From a checkpoint of a small mixture-of-experts model trained on Wikipedia: 69.3M parameters.
Below are experts of layer 5 (counted from 0) of a mixture-of-experts language model. Rows are named gate (a neuron's input weights, with its number), up (a neuron's input weights, with its number), down (a neuron's output weights, with its number) and show model dimensions 336-391. Each number is 200 + 40 x the weight over its row's rms, rounded and kept within 0 to 999.
Before each expert's rows: "mostly gets" lists some tokens that are sent to it at least half of the time; "raises" lists some tokens whose logits its average output raises strongly, later layers aside. This comes from a sample of Wikipedia text that the model never trained on.

# expert 73
mostly gets: " name", " Genus", " book", " medal", "hylum", " video"
raises: ",", " and", " of", " ", "-", ":"
gate0,148,189,252,251,225,194,209,163,233,139,165,193,204,278,233,188,144,269,213,189,145,163,173,248,159,275,209,241,230,201,226,226,233,207,221,112,257,171,237,220,178,249,226,210,203,228,225,281,140,243,245,217,199,217,194,185
up0,246,216,211,211,178,209,237,298,140,224,230,153,207,215,205,283,215,157,176,201,141,173,249,216,140,212,209,210,107,167,248,206,186,179,233,241,237,248,171,221,239,162,166,187,212,238,229,154,251,236,236,302,242,152,140,246
down0,199,249,117,224,159,183,188,269,194,146,198,188,195,254,200,182,217,155,296,169,293,211,220,190,212,148,165,157,207,244,106,176,247,204,196,302,270,175,180,231,187,200,233,196,195,139,164,242,254,178,185,255,229,146,207,250
gate1,222,190,156,172,233,102,290,168,235,218,169,163,139,200,200,165,167,198,188,175,204,170,228,199,208,183,225,171,225,222,140,262,148,218,206,159,210,227,210,145,125,160,260,244,138,153,122,165,124,231,197,172,222,230,207,286
up1,160,218,152,280,176,167,218,237,234,229,148,221,120,149,228,251,257,135,251,238,222,206,250,177,178,201,157,289,209,231,164,230,200,211,216,172,208,200,252,168,262,205,200,310,144,284,215,221,171,222,146,144,219,185,161,161
down1,171,206,162,185,151,231,218,292,215,214,168,235,213,175,224,206,193,240,237,234,227,192,63,158,207,149,208,254,179,185,204,151,181,263,207,236,186,227,150,211,210,134,158,205,230,219,291,154,212,294,153,141,207,234,209,162
gate2,166,146,147,185,206,177,206,155,187,235,214,250,206,154,106,180,245,227,162,191,237,224,223,210,158,137,235,200,225,224,115,259,260,177,221,167,155,147,135,219,185,177,135,169,222,185,145,217,217,144,187,313,219,178,189,220
up2,103,189,167,198,261,197,154,164,174,284,200,226,220,155,125,159,185,269,162,221,246,213,211,241,173,156,163,232,241,190,123,167,224,251,205,121,175,165,216,145,212,204,198,199,222,190,119,255,207,210,204,284,171,208,231,287
down2,209,135,245,199,232,107,197,136,229,218,141,222,298,133,215,187,211,128,270,173,208,213,269,274,206,193,240,174,95,169,152,218,205,218,267,208,276,147,173,268,168,272,199,216,217,192,269,226,186,157,162,172,187,268,179,220
gate3,83,211,180,204,216,150,227,195,183,227,233,185,197,155,175,140,174,189,199,249,159,270,205,155,243,212,215,222,158,156,158,227,162,181,148,183,257,179,201,239,190,223,204,172,151,224,217,165,125,274,199,213,185,293,185,154
up3,281,216,219,143,183,240,188,202,217,213,167,200,213,233,201,258,200,203,174,195,184,121,178,241,120,229,163,205,274,167,250,201,207,200,205,248,109,247,145,190,162,176,201,145,234,161,191,224,204,132,155,171,219,105,224,199
down3,164,220,247,205,241,186,252,203,187,136,154,177,273,198,211,236,246,227,198,176,143,161,147,224,219,129,180,177,202,202,217,176,201,159,293,178,228,268,164,244,227,174,170,238,215,230,215,267,200,189,167,263,198,200,197,250
gate4,249,283,212,72,177,158,208,173,192,222,171,220,158,291,281,213,113,203,159,179,231,163,240,228,175,187,261,210,208,230,223,314,260,244,182,174,296,203,193,259,134,192,199,251,243,131,213,235,217,194,251,255,190,235,211,256
up4,191,145,232,235,199,192,199,113,226,271,302,168,119,188,231,216,212,227,237,250,168,201,206,260,215,279,214,200,212,226,184,189,196,187,209,155,180,199,264,252,203,224,200,127,170,232,237,256,178,250,217,263,135,203,149,220
down4,244,193,198,158,202,180,252,139,170,151,226,152,248,166,194,241,222,244,211,169,246,199,174,133,63,213,156,201,146,178,170,185,218,288,106,291,251,235,137,173,126,194,168,265,151,219,153,160,229,164,120,231,238,193,269,184
gate5,244,155,185,202,287,179,244,116,200,262,249,190,230,203,171,265,193,220,265,228,109,225,153,159,214,208,147,228,165,244,288,219,136,226,257,208,236,196,178,239,181,238,162,148,180,224,228,205,124,309,255,232,170,230,227,205
up5,182,258,196,283,178,143,187,204,270,179,195,177,263,229,212,148,195,210,187,154,239,200,229,146,149,183,240,265,180,245,233,181,183,242,184,199,207,258,225,178,226,255,181,257,185,233,262,175,184,175,187,174,171,171,209,231
down5,130,199,158,156,193,222,208,172,119,260,165,212,215,133,212,233,209,240,243,224,214,184,174,245,196,246,168,149,247,192,119,185,220,274,193,220,224,234,179,270,220,190,230,220,297,253,164,211,189,210,180,201,234,217,225,142
gate6,198,229,155,193,202,251,164,263,202,230,100,249,114,231,216,265,198,153,166,207,159,186,303,297,241,245,193,153,234,279,270,233,207,211,152,195,254,210,180,214,199,232,173,171,153,239,252,227,280,217,239,211,181,185,169,152
up6,201,158,269,235,188,176,144,233,175,230,205,251,273,170,170,133,230,241,276,204,196,212,152,189,162,199,178,191,169,208,162,177,211,236,194,230,155,203,231,155,238,178,259,108,243,210,183,166,194,183,118,175,216,179,183,142
down6,202,175,157,271,243,160,189,257,279,206,235,197,117,249,243,216,196,174,173,226,138,280,256,174,196,130,235,195,200,197,237,213,187,211,154,219,200,107,144,220,236,201,186,239,221,157,210,246,228,223,249,181,120,227,114,287
gate7,252,186,179,255,170,193,192,163,229,190,204,195,214,213,206,107,292,181,193,201,189,229,179,235,211,202,275,209,134,130,191,222,141,169,190,144,218,229,193,218,223,127,254,283,261,173,252,198,168,307,193,176,241,216,188,187
up7,266,190,150,193,190,160,234,187,239,229,198,134,110,185,150,197,194,153,209,241,187,206,198,308,210,128,218,202,241,167,230,172,184,222,201,244,296,233,189,249,189,206,176,228,209,128,258,157,247,175,243,119,219,182,148,174
down7,161,161,233,213,175,246,185,185,232,201,210,176,221,172,202,200,321,231,198,211,206,247,178,246,172,203,183,261,179,170,156,241,191,201,148,252,187,225,213,158,230,248,155,193,180,211,215,159,192,190,118,154,241,204,184,107
gate8,143,204,231,179,193,154,193,194,220,201,249,191,216,196,193,202,153,267,228,200,236,114,267,171,222,211,147,251,236,232,206,112,145,114,215,168,268,130,261,240,237,252,159,156,174,142,170,196,232,316,210,268,213,224,257,223
up8,168,201,194,207,136,137,155,178,155,223,138,210,167,229,176,196,137,111,238,173,194,220,98,234,124,217,201,183,229,222,248,236,252,269,168,246,163,107,182,200,216,189,248,246,213,214,226,294,182,193,169,209,229,121,133,266
down8,186,150,258,198,229,186,217,241,106,245,142,252,234,151,171,156,216,156,195,280,233,205,209,152,185,184,216,148,197,195,163,196,241,165,174,244,204,108,287,150,154,229,230,278,202,149,259,274,228,242,215,228,176,202,158,215
gate9,120,191,191,161,116,209,164,195,216,214,136,263,170,234,209,279,215,192,163,146,264,208,150,250,155,199,274,255,251,251,277,158,205,183,175,163,211,204,194,254,177,203,253,170,221,179,214,160,198,188,251,220,203,226,159,193
up9,166,241,161,124,200,214,177,229,175,209,168,182,155,159,161,233,231,200,196,147,245,233,179,204,212,153,219,189,220,223,322,207,246,216,212,143,182,204,204,168,148,207,255,151,170,201,243,143,193,171,214,235,233,221,172,300
down9,182,231,227,203,259,139,241,215,227,211,206,251,161,148,182,146,153,128,189,222,235,209,217,140,83,204,248,186,209,189,149,208,222,210,192,157,228,134,186,179,81,271,156,243,209,213,178,191,269,195,150,157,191,180,207,172
gate10,290,174,248,196,228,142,165,256,183,144,198,237,166,186,155,132,269,198,256,207,236,226,194,143,217,203,206,202,195,180,214,230,167,210,199,177,226,241,232,295,228,174,249,187,229,232,236,196,160,247,180,153,210,229,256,224
up10,197,193,136,204,201,232,230,131,252,214,223,148,131,243,230,162,151,142,205,252,171,174,199,151,223,177,110,192,213,213,183,206,146,179,173,232,196,154,238,175,230,185,154,169,130,177,121,229,210,161,207,259,177,134,210,199
down10,187,184,178,204,181,235,175,150,278,261,213,193,173,159,188,208,140,153,167,223,147,165,193,204,195,227,232,197,193,167,166,232,222,225,164,224,261,153,179,202,215,133,263,196,222,212,213,202,197,196,215,264,195,190,212,309
gate11,197,231,235,245,277,171,223,160,190,156,248,135,231,190,182,102,135,224,152,243,212,206,178,220,227,267,206,140,225,182,163,202,208,202,145,205,202,264,175,234,224,243,147,207,195,178,188,89,157,266,242,226,157,233,187,209
up11,132,148,193,212,129,179,249,167,135,193,203,184,193,163,163,233,200,193,194,198,131,210,182,165,247,179,198,255,200,186,172,199,212,210,205,129,174,206,238,194,211,178,229,217,187,245,193,158,88,223,241,143,206,192,188,115
down11,211,120,214,225,208,231,211,123,197,223,189,205,209,219,250,159,191,135,214,200,158,191,216,142,181,186,189,145,70,239,118,208,180,188,279,233,200,191,226,219,258,134,224,197,219,221,188,194,258,162,114,222,167,176,198,207
gate12,168,244,231,170,213,233,157,193,164,224,206,227,194,216,220,172,239,212,224,193,159,168,195,224,231,203,199,259,234,177,122,152,189,243,183,172,205,216,206,175,167,157,259,183,165,290,137,209,107,242,149,194,234,211,252,221
up12,207,245,228,234,179,178,211,150,244,182,162,228,208,113,222,226,231,135,222,196,196,160,169,296,195,203,225,192,249,96,168,197,213,244,170,168,230,215,168,175,160,290,242,278,106,166,179,185,198,198,199,129,147,230,232,262
down12,228,227,191,217,246,150,243,224,218,259,260,207,170,219,252,148,291,227,148,191,179,243,194,190,188,213,184,155,204,204,172,309,225,204,170,159,201,246,266,173,190,181,257,225,248,205,163,226,217,216,277,225,249,222,224,206
gate13,149,199,172,142,218,190,320,199,135,232,225,201,153,195,137,154,147,192,123,236,240,186,161,189,176,133,222,207,206,212,140,146,219,167,239,153,107,173,186,183,252,190,221,205,245,149,151,195,161,263,236,162,208,251,291,177
up13,187,206,174,204,174,244,232,204,185,275,154,156,239,175,207,158,144,135,192,168,216,259,159,149,156,206,237,199,241,270,244,213,174,207,174,227,200,246,180,232,177,222,206,166,191,258,211,177,201,178,196,206,231,176,190,200
down13,155,196,207,172,143,196,213,194,159,201,187,243,250,186,152,229,157,198,205,203,186,203,236,197,239,154,239,187,172,184,204,213,207,138,279,254,217,187,135,142,252,227,171,224,187,169,171,142,267,209,165,185,247,318,157,173
gate14,221,185,200,185,106,164,184,177,247,174,115,285,236,173,221,229,119,160,148,177,155,223,191,185,198,207,226,222,151,202,210,285,250,217,240,200,230,160,200,182,152,172,217,196,216,179,243,140,200,262,229,158,198,208,317,180
up14,243,173,190,175,239,157,208,239,208,197,205,206,128,215,246,192,184,238,210,241,246,154,122,261,251,177,105,204,172,199,215,218,255,183,221,181,166,193,118,232,252,208,220,211,151,209,304,202,210,177,201,197,265,151,253,167
down14,195,265,228,190,227,178,232,301,231,216,200,202,191,175,197,168,258,254,179,162,148,195,176,163,197,127,199,142,226,194,231,207,192,250,209,108,214,181,188,229,244,154,225,265,202,172,175,192,191,241,247,228,188,176,204,202
gate15,162,261,178,202,256,288,201,221,227,172,198,279,116,174,221,184,180,194,187,199,154,158,207,185,220,239,175,213,232,209,127,236,260,207,208,183,195,222,120,186,192,178,182,206,159,226,211,207,155,248,177,151,129,145,215,184
up15,139,154,195,205,213,204,227,255,218,195,217,289,225,209,177,212,279,250,283,222,208,202,181,251,180,224,198,180,217,232,264,123,178,149,238,201,180,188,312,198,132,230,250,100,211,158,191,234,253,192,188,183,219,217,157,209
down15,217,194,217,211,182,232,216,240,200,172,188,194,185,201,267,241,185,253,175,184,230,182,204,200,156,240,195,173,236,180,199,231,186,225,126,124,197,177,237,270,174,259,196,172,206,193,208,189,248,198,211,149,157,162,264,188
gate16,230,151,216,186,148,230,165,214,179,238,242,124,207,179,218,247,189,186,198,226,181,180,213,239,264,211,169,158,198,153,258,219,262,135,154,135,245,122,227,216,220,244,214,144,278,213,186,180,212,164,169,175,193,221,201,187
up16,199,167,232,165,147,197,151,286,253,258,186,182,265,256,195,238,195,162,203,201,169,226,188,188,279,165,215,227,242,222,236,132,98,133,225,226,174,175,220,189,236,119,191,190,234,131,199,229,164,242,202,191,188,235,202,196
down16,201,169,195,214,205,199,170,193,245,173,227,211,247,215,161,144,215,174,244,137,176,137,299,184,178,175,260,234,175,239,186,329,154,221,218,198,176,212,187,213,198,179,120,251,188,156,161,199,180,187,169,235,190,148,202,163
gate17,167,137,201,177,161,234,247,245,222,161,236,208,152,220,180,222,172,174,221,190,106,163,179,220,259,220,197,195,225,172,255,201,266,144,230,147,198,182,254,266,198,190,271,213,228,226,214,184,228,239,218,264,213,213,260,183
up17,202,189,255,146,215,227,175,239,166,105,227,218,206,219,147,206,202,246,190,185,148,173,208,158,186,274,172,257,186,187,163,245,196,230,281,168,236,232,147,264,221,237,177,236,180,197,128,187,141,271,177,232,290,209,189,151
down17,228,104,186,121,207,201,163,224,180,162,191,236,227,152,176,268,152,202,144,176,191,229,185,186,252,240,170,223,203,213,219,205,235,219,169,179,171,189,221,189,193,180,163,226,174,161,136,215,222,169,178,125,250,256,181,233
gate18,102,266,179,262,222,249,229,233,216,209,236,296,140,169,235,205,215,168,243,190,180,115,241,179,125,162,229,152,118,258,221,219,202,201,181,166,201,157,184,213,194,178,206,217,222,176,233,198,221,211,173,217,187,177,185,278
up18,205,160,170,208,204,106,165,281,198,155,237,203,202,256,257,115,237,136,197,187,200,158,222,155,126,167,172,222,130,235,208,202,241,197,242,232,241,192,245,202,209,249,235,158,212,169,251,235,289,212,151,193,150,150,179,176
down18,185,157,267,250,215,174,248,217,199,159,153,188,217,244,148,173,213,231,243,257,196,247,197,246,179,211,154,199,178,198,237,240,146,193,239,217,244,245,179,90,184,232,181,158,118,209,101,201,205,254,263,206,239,126,219,199
gate19,176,228,160,227,223,154,198,159,155,238,163,137,256,192,192,215,221,185,90,129,166,154,162,223,228,194,141,104,295,210,166,230,258,292,267,252,180,203,139,291,244,228,215,270,195,213,171,149,168,277,207,206,197,182,264,251
up19,255,173,236,170,130,204,156,231,210,209,193,224,186,188,173,172,153,174,261,202,187,182,252,181,135,191,197,274,114,189,206,180,161,101,199,187,278,237,219,131,184,246,242,94,195,238,227,240,146,249,183,249,262,170,173,202
down19,175,245,144,252,189,161,173,241,219,243,150,218,181,210,188,263,177,155,183,257,164,161,179,193,206,189,165,194,168,180,196,199,242,194,250,136,185,209,256,114,148,144,149,232,159,187,170,138,135,228,196,220,178,250,210,184
gate20,186,172,193,274,190,212,192,233,200,208,222,143,207,203,206,175,225,161,258,236,181,174,230,252,147,265,215,222,257,154,260,230,221,152,192,173,249,207,200,158,251,189,202,204,191,250,210,156,211,231,185,257,238,193,129,199
up20,124,227,205,221,286,188,218,247,197,167,180,293,255,185,170,225,220,250,199,208,175,213,192,196,172,202,151,208,222,229,228,149,190,202,180,251,136,205,212,139,251,246,211,172,145,190,185,244,194,159,202,158,186,200,230,189
down20,221,159,202,228,181,211,226,238,154,192,207,237,231,113,225,238,238,180,190,230,152,176,178,197,151,229,197,169,211,258,192,200,154,204,126,210,164,240,159,276,176,133,218,226,239,206,206,190,202,209,207,232,233,243,167,136
gate21,177,219,196,151,166,184,263,185,183,233,123,184,169,248,157,152,237,200,158,199,217,247,282,213,258,168,230,177,210,164,224,246,229,174,213,261,221,238,198,168,231,159,215,202,242,148,172,204,195,158,172,198,199,274,191,276
up21,132,232,193,219,151,175,173,251,165,188,180,140,163,182,166,168,185,174,150,195,208,306,229,214,234,253,246,199,187,226,212,197,251,287,201,239,287,161,261,220,123,164,193,177,174,119,246,221,268,178,211,166,185,222,148,230
down21,276,183,179,187,169,200,182,256,282,212,234,215,223,243,191,215,235,184,240,120,205,230,254,297,155,132,258,168,187,170,193,178,173,250,234,271,225,232,181,233,247,211,173,243,183,140,212,182,241,242,271,117,180,262,221,190
gate22,188,235,218,196,195,143,177,235,198,167,186,162,226,187,161,102,171,214,142,245,156,148,130,256,230,89,116,172,187,207,248,157,192,199,240,181,275,260,247,176,211,207,241,138,249,176,245,262,203,212,209,167,239,267,238,201
up22,196,216,240,207,238,244,248,195,216,193,170,198,226,244,185,181,188,241,175,188,175,198,233,225,167,262,162,214,223,201,274,168,200,268,286,152,251,267,196,127,242,260,212,212,251,213,169,196,220,192,252,229,266,193,193,190
down22,227,230,231,196,246,298,161,245,192,205,219,146,246,228,204,221,217,192,216,220,203,233,225,169,230,174,181,207,152,208,218,159,171,133,188,223,201,176,196,175,174,176,241,210,242,185,183,155,180,145,285,213,193,197,233,154
gate23,224,233,197,134,121,245,233,187,159,197,180,218,191,180,182,275,156,210,243,231,155,183,210,282,177,151,161,197,218,225,212,173,185,136,210,215,115,139,247,147,163,134,231,190,276,192,214,185,129,201,158,243,179,262,260,218
up23,236,173,253,279,222,228,242,147,253,157,219,231,130,225,192,187,262,140,204,234,204,71,228,172,164,212,240,131,211,233,208,262,234,289,194,153,203,199,172,216,224,240,170,244,166,197,214,193,221,232,123,239,241,224,185,246
down23,225,172,218,233,201,211,182,170,183,181,286,211,148,165,249,212,182,186,210,232,160,226,179,196,163,76,196,229,228,220,198,215,226,234,201,220,251,208,231,204,191,169,159,231,229,204,217,162,190,144,257,215,168,221,227,252
gate24,214,223,159,274,197,170,200,235,107,220,150,267,252,196,199,285,217,180,217,202,253,176,233,160,254,140,287,203,174,224,217,194,146,273,248,212,193,172,226,229,154,154,231,182,166,220,258,233,190,266,212,157,221,175,213,220
up24,225,191,216,181,195,162,209,169,268,300,275,148,241,246,209,172,272,181,216,246,205,201,252,190,193,152,186,169,190,123,194,167,264,130,225,237,176,264,247,199,250,173,181,214,303,200,249,203,191,212,226,169,208,197,210,245
down24,215,245,170,202,200,243,198,216,199,201,198,225,219,215,182,174,147,188,186,224,176,224,195,147,212,224,240,241,171,181,225,181,182,208,255,153,216,154,305,167,200,233,179,179,258,193,206,189,164,238,214,214,191,188,274,291
gate25,192,159,88,132,231,159,184,205,195,232,248,200,256,245,206,227,211,165,280,226,238,192,195,146,182,226,122,184,252,236,160,186,150,210,167,227,117,202,188,262,261,192,174,206,167,191,229,249,197,228,213,193,234,193,256,236
up25,157,269,317,320,127,205,214,237,187,249,186,217,151,179,185,232,205,214,176,178,153,222,221,220,199,186,137,200,146,193,244,241,222,148,198,143,282,125,191,152,218,103,140,163,227,237,149,202,259,177,223,182,148,190,203,222
down25,135,197,241,98,178,229,219,242,229,212,220,242,173,209,192,196,179,198,258,302,236,198,215,140,199,210,277,257,179,192,237,219,288,186,217,200,228,193,219,124,132,144,220,186,161,209,245,261,222,277,222,132,210,146,169,248
gate26,207,174,210,153,208,170,159,193,258,146,142,227,231,171,182,210,181,200,211,180,164,281,239,295,244,186,242,198,207,212,206,161,249,208,230,101,232,169,218,266,177,116,211,209,141,235,216,242,216,243,217,184,150,198,192,211
up26,213,246,217,199,221,168,151,156,253,200,169,202,258,237,208,223,220,235,194,216,200,209,315,226,250,177,235,252,200,176,234,168,261,173,210,236,211,180,257,242,219,224,191,125,172,267,189,271,211,194,142,267,110,230,252,191
down26,252,238,202,142,257,217,143,115,282,264,234,185,188,212,301,210,233,140,170,230,182,213,172,211,175,187,143,200,181,101,185,218,197,193,264,195,185,207,226,188,121,223,229,207,240,75,156,262,179,198,201,159,185,218,220,234
gate27,172,214,162,233,180,193,148,265,115,241,237,170,233,233,175,283,261,175,177,234,117,139,189,197,161,181,183,211,219,192,216,238,211,131,119,186,181,161,140,215,209,139,194,157,242,199,228,213,203,249,223,207,204,207,207,222
up27,251,178,194,189,152,147,165,166,164,212,234,269,204,178,251,195,197,251,206,185,166,236,221,144,147,208,173,266,174,187,235,200,190,207,162,191,166,177,176,201,153,121,191,237,121,220,224,201,236,265,182,220,162,211,246,249
down27,184,221,221,171,195,232,279,205,144,197,246,228,142,194,204,218,181,137,273,215,163,170,156,192,245,184,140,236,216,318,233,269,232,243,302,248,234,205,158,124,216,223,180,203,223,176,174,177,182,271,243,245,252,223,218,208
gate28,213,168,203,212,245,127,234,204,231,119,238,273,216,143,179,202,172,245,241,257,162,158,228,220,191,227,128,243,264,186,193,255,201,209,164,158,203,172,185,201,158,190,186,114,228,218,214,164,123,290,215,190,189,269,237,184
up28,180,185,198,169,212,243,97,205,154,178,175,229,167,251,187,276,157,186,217,221,262,144,169,154,128,158,195,153,222,212,257,142,195,225,183,217,159,143,211,119,234,129,249,254,238,164,144,224,309,202,247,201,88,190,218,202
down28,176,262,180,219,202,149,204,206,206,307,183,261,126,210,135,245,238,203,186,199,197,191,213,227,220,299,190,192,185,171,272,128,131,226,196,194,261,266,167,232,188,242,170,221,168,217,173,177,300,284,225,186,184,190,236,240
gate29,169,220,215,245,146,280,253,149,197,170,177,197,142,204,171,198,181,178,211,229,277,80,216,294,240,176,207,155,189,175,242,230,205,225,220,127,223,150,151,228,248,153,297,135,228,170,242,215,135,246,227,208,182,268,210,236
up29,231,206,258,191,176,237,232,221,187,188,171,200,122,146,165,156,173,153,151,166,190,156,202,244,171,203,206,177,222,238,215,172,228,228,163,221,204,164,129,179,218,157,186,182,213,175,244,195,260,194,187,127,190,211,224,191
down29,183,209,262,102,224,233,173,161,186,153,214,163,171,222,199,268,238,182,223,154,229,194,206,210,214,177,241,207,207,196,160,233,184,161,201,208,193,180,142,166,192,163,218,212,204,213,178,175,135,227,187,216,193,212,210,231
gate30,142,209,236,222,169,174,175,224,218,266,201,235,210,145,178,219,155,261,239,148,208,153,203,207,229,184,250,218,208,292,205,224,215,179,233,207,217,244,205,243,241,131,286,234,196,282,164,210,156,212,147,256,162,185,175,256
up30,196,215,181,166,207,186,144,230,153,247,248,183,154,199,194,180,129,227,199,257,186,223,223,119,267,259,152,173,209,187,167,180,180,285,167,192,218,193,290,174,230,97,158,221,144,235,194,184,196,218,213,190,123,244,223,137
down30,175,169,200,215,216,238,220,167,207,208,180,198,223,252,264,132,184,252,129,185,201,205,211,268,211,204,182,196,242,202,183,132,185,225,272,195,275,210,234,150,183,239,307,236,187,252,183,172,47,207,145,285,194,162,258,217
gate31,239,162,208,219,207,208,241,111,255,217,156,218,79,185,198,243,152,170,149,193,206,190,173,205,213,208,206,230,150,195,268,191,175,205,90,164,188,223,254,263,163,156,181,133,222,174,244,186,152,182,224,216,212,231,241,204
up31,253,219,215,242,270,229,225,162,159,244,175,172,235,258,194,194,245,189,164,232,206,191,228,186,281,123,203,232,164,248,212,260,220,193,164,183,238,247,203,256,228,240,169,248,168,140,237,222,159,161,170,192,218,227,236,185
down31,147,214,167,161,213,177,216,234,238,221,187,255,212,191,201,148,208,185,226,155,198,175,214,189,248,205,235,230,308,160,242,250,170,224,219,200,288,174,212,221,139,200,196,321,155,184,131,215,201,166,133,258,176,208,173,188
gate32,180,123,180,281,227,140,155,189,242,187,198,151,262,219,163,230,201,181,216,181,156,209,211,225,204,163,170,192,211,173,191,261,214,204,171,99,176,225,235,178,162,248,205,156,147,263,232,240,203,210,237,190,210,205,244,174
up32,201,294,212,178,151,295,198,259,122,234,221,220,250,161,239,194,157,190,177,239,187,89,209,192,165,234,208,231,178,209,178,176,178,252,226,201,195,229,185,158,200,158,178,242,237,191,228,146,201,225,207,219,179,198,216,224
down32,141,202,201,165,183,215,163,150,188,186,209,191,196,158,194,197,232,197,237,222,194,183,272,243,202,161,184,137,216,227,183,261,214,258,195,141,93,195,179,156,211,123,171,158,232,260,229,167,184,216,132,229,262,186,178,232
gate33,171,222,172,181,202,218,233,233,123,153,206,159,234,196,193,227,217,203,247,242,198,259,123,160,189,205,188,173,188,156,322,167,118,214,170,237,195,193,202,204,247,212,121,197,116,251,200,234,151,276,119,191,140,121,221,225
up33,182,235,115,272,214,197,216,214,190,152,230,187,186,191,230,143,252,240,240,166,169,271,157,159,177,224,190,162,222,177,257,262,125,206,222,220,197,262,224,177,129,192,200,187,219,189,259,142,120,192,196,197,217,188,203,303
down33,184,185,209,205,230,311,231,257,187,205,180,204,144,178,142,209,114,206,214,217,233,158,140,148,169,189,131,200,221,223,253,202,127,213,180,200,251,208,183,165,230,129,254,138,202,240,175,140,205,189,229,228,230,275,158,219
gate34,230,268,162,166,232,240,266,196,190,202,172,159,179,190,226,169,169,142,154,191,129,216,155,256,249,186,209,161,223,206,253,155,191,185,192,232,189,181,249,150,189,181,236,228,217,220,241,187,199,119,187,211,237,141,192,226
up34,217,243,204,140,210,134,238,160,242,244,161,270,217,156,182,166,158,221,119,169,202,226,152,227,297,222,203,136,183,252,206,180,153,131,189,190,183,164,247,218,222,234,239,155,222,172,224,169,154,213,203,181,193,186,181,226
down34,163,168,141,150,132,250,166,201,200,144,240,190,226,256,213,131,256,179,195,217,225,146,148,232,191,209,253,270,231,216,176,168,179,205,162,188,192,282,163,259,169,232,178,299,170,222,228,230,110,199,176,195,200,194,300,272
gate35,271,178,259,216,227,252,133,154,159,215,258,144,252,268,202,230,214,211,201,220,189,198,282,211,181,217,198,154,165,181,263,288,157,242,188,229,196,133,145,133,217,242,149,189,160,219,180,221,184,181,195,202,168,238,136,215
up35,180,216,211,153,248,162,165,173,189,245,161,232,200,203,220,211,147,204,176,170,192,288,220,166,188,137,201,232,188,183,193,196,234,179,178,187,245,290,257,222,167,296,145,192,230,160,112,307,183,236,245,198,203,170,183,171
down35,238,210,255,117,195,167,165,170,208,207,114,184,204,228,290,140,203,175,231,215,184,217,274,182,141,208,173,207,265,197,165,132,160,192,281,223,134,234,230,185,249,182,149,249,203,205,234,211,313,218,154,182,193,233,206,179
gate36,199,268,198,175,213,152,156,207,177,203,188,178,260,197,197,227,200,211,225,220,274,187,217,193,208,156,268,272,198,298,298,175,170,292,221,159,204,229,250,166,230,229,215,248,219,170,280,132,234,215,268,177,197,205,209,250
up36,208,241,248,171,253,182,189,220,159,180,222,161,196,144,182,219,217,114,230,159,202,213,273,159,199,172,261,228,241,219,271,238,151,192,181,233,220,213,245,202,181,196,191,185,167,203,241,155,232,151,269,177,172,145,178,217
down36,207,130,171,179,213,183,220,216,168,231,265,214,151,186,199,239,170,200,210,203,160,219,187,197,179,216,181,272,157,236,159,183,142,166,160,260,217,198,204,181,171,276,162,256,136,232,224,108,238,251,244,258,200,238,193,232
gate37,170,238,143,150,263,187,225,271,168,275,243,220,192,184,112,228,117,143,242,199,159,175,191,155,238,145,232,213,201,273,238,113,200,223,237,145,157,177,217,194,249,172,207,171,191,183,172,164,276,225,190,175,138,198,230,241
up37,155,243,182,209,196,182,190,203,115,170,158,251,178,172,177,244,130,161,191,180,184,219,200,172,300,131,247,188,184,249,202,127,193,242,240,117,318,218,189,216,223,194,231,197,205,190,89,191,182,132,248,199,198,214,215,231
down37,140,150,157,221,226,203,122,167,223,194,194,187,223,202,252,171,174,236,166,165,229,202,274,161,157,144,205,202,235,189,229,240,194,204,234,139,167,216,219,230,294,208,120,203,169,215,130,207,120,234,161,130,254,204,288,272
gate38,109,220,136,296,188,140,270,192,222,226,155,215,196,160,183,111,180,171,184,281,199,196,209,173,175,158,244,198,212,175,220,224,199,200,122,155,125,233,265,147,184,138,171,200,254,229,241,170,199,210,199,188,226,172,215,199
up38,180,245,226,184,267,266,221,184,243,267,290,167,147,289,248,276,242,215,183,204,237,230,224,273,192,269,164,130,193,133,165,166,179,228,202,178,254,257,204,188,133,244,141,183,244,201,145,210,215,208,232,191,211,228,256,266
down38,144,213,239,161,191,202,198,218,243,190,281,163,218,298,137,179,206,321,126,133,183,254,209,213,179,233,219,198,214,226,204,160,245,160,166,234,215,222,138,255,173,177,186,171,208,163,153,201,217,158,151,257,186,251,184,155
gate39,222,203,175,228,201,209,157,182,249,146,125,259,161,136,190,208,162,199,170,245,145,273,225,221,272,122,212,181,226,165,243,179,226,198,209,161,189,209,204,209,147,148,236,139,216,192,238,228,209,235,179,166,162,237,172,193
up39,232,202,120,190,158,203,194,225,141,184,113,198,138,92,195,201,179,222,161,254,133,211,255,253,201,187,239,122,96,141,234,144,209,166,247,112,184,161,230,222,174,141,132,222,237,218,263,143,206,253,124,139,185,247,162,178
down39,164,197,211,201,231,233,254,193,132,193,153,188,222,161,299,92,202,186,179,226,212,202,180,233,173,216,280,161,215,141,223,175,186,235,262,239,203,224,107,206,195,183,241,166,166,181,231,222,153,190,221,279,133,201,235,185